Experts of a small language model: vocabulary 32768.
Below are experts of layer 2 (counted from 0) of a mixture-of-experts language model. Rows are named router (the router's row for the expert) and show model dimensions 64-127. Each number is 128 + 32 x the weight over its row's rms, rounded and kept within 0 to 255.
After each expert's rows: "comes before" lists some tokens at least twice as common just after its tokens as in all text; "gets" lists some tokens that make up at least twice as much of what it gets as of all text. This comes from a sample of Wikipedia text that the model never trained on. Tokens count by the router's weight.

# expert 2
router [174 121 151 133  61 130 154 153 129 126 161 185 154 127 113 118 138 123 166 125 146 116 173 116 180 181 133 130 219 122 148 117 117 175 176 116 101 220 123 131 150 123 143 134 128 136 100 207 120 122 123 114 127 117 137 116 144 163 104  34 119 107 112 116]
comes before: "\n", " The", " He", " In", " It", ":"
gets: ".", " =", ").", ";", "\".", " while"

# expert 0
router [114 135 165 176 169 104 184  97 117 133 138 144 141 174 146 166 104 139 143  86 164 131 135  92 171 167 106 136 165 142 156 193  95 148 183 149  52 135 105 122  88 171 132 163 119 126 118  84  62 163 119 128 128  79 129  98 161 121 128 120 117 116 152 142]
comes before: " the", " a", " his", " List", " ", " its"
gets: "-", " by", " with", " of", " to", " for"

# expert 8
router [103 175 179 161 156 121 195 166 143  92  97 157 119 113 151 123  83 118 128 145 179  88 158 100 127 112 133  92 221 104 130 145  69 105 125 152 132 124 147 119 137 122  89 135 154 140 130 128  78 134 113 142 169 125 179 151 155 171 105 142 124  87 132 107]
comes before: " |", ",", "–", ".", "th", ";"
gets: " 2", " 1", " 3", " 6", " 4", " 5"

# expert 11
router [100 159 168 171 110  81 146 144 111 178 130 165 120 142 134  98 169  67 129  91 126  90 129  95 148 173 111 144 190  98 129 142 123 125 128 139 128 136 120 114 148 176 155 121 122 130  84 132 123 146 104  92 104 138  78 117 218 118  55 113 120 124  98  40]
comes before: " the", " a", " to", " an", " be", " been"
gets: " in", " to", " was", " is", " as", " on"

# expert 5
router [139 129 135 199 111 156 151 122 127 132  81 187 118 188 180 124 174  64 126 115 169 106 140  93 163  98 146 110 168 147  80  90 122 136 165 238  80 110  80 131  60 100 188  89 126 137 107 126 132 117 132 107 118 148 102 133 191 173 116  80  87 106 101  83]
comes before: " |", "%", ";", "–", ")", " round"
gets: "'s", "1", "0", " 0", "2", "3"

# expert 3
router [138 135 157 176 112 111 139 115 107 134 151 130 148 184 156  98 109  86 151 134 184 103 170  70 196  83 144  77 176 118 106 115 112 117 179 157   0 162 168  93  90 128 153 118 151 139 150 214  62 116 107 125 101 150 126 102 130 154  67 103 169 107 160 103]
comes before: " ", "\n", " 0", " 1", " 2", " 3"
gets: " |", "|", "\n", "\"", ";", "==="

# expert 12
router [ 71 152 141 101 160  93 144 120 114 148 158 172 182 153 155  86 116 130 123 140 185  79 138 102 175 154 132  95 175  77  64 181 106 131 150 168 118 104  84 144 113 145 180 133  95 101 152 150  81 139 112 118 166 133 154  95 120 143  86 152 100 127 127 123]
comes before: "|", "\n", "-", "==", "===", "The"
gets: "\n", "==", "===", " ==", "\n ", "See"

# expert 6
router [166 138 146 204 119 129 179 118 129 110 149 185 119 153  71 127 116 127 133 105  91 103 122 133 155 139 105 142 173  83 139 140 103 221 153 112 118 151 136 141 155 142 164 112 173 128 122 181  93 124 141 126 108 142  84 153 125 124  91 132 149 140 122 108]
comes before: "-", ":", "′", "°", ")", "″"
gets: "\n", " (", "-", "°", ")", "′"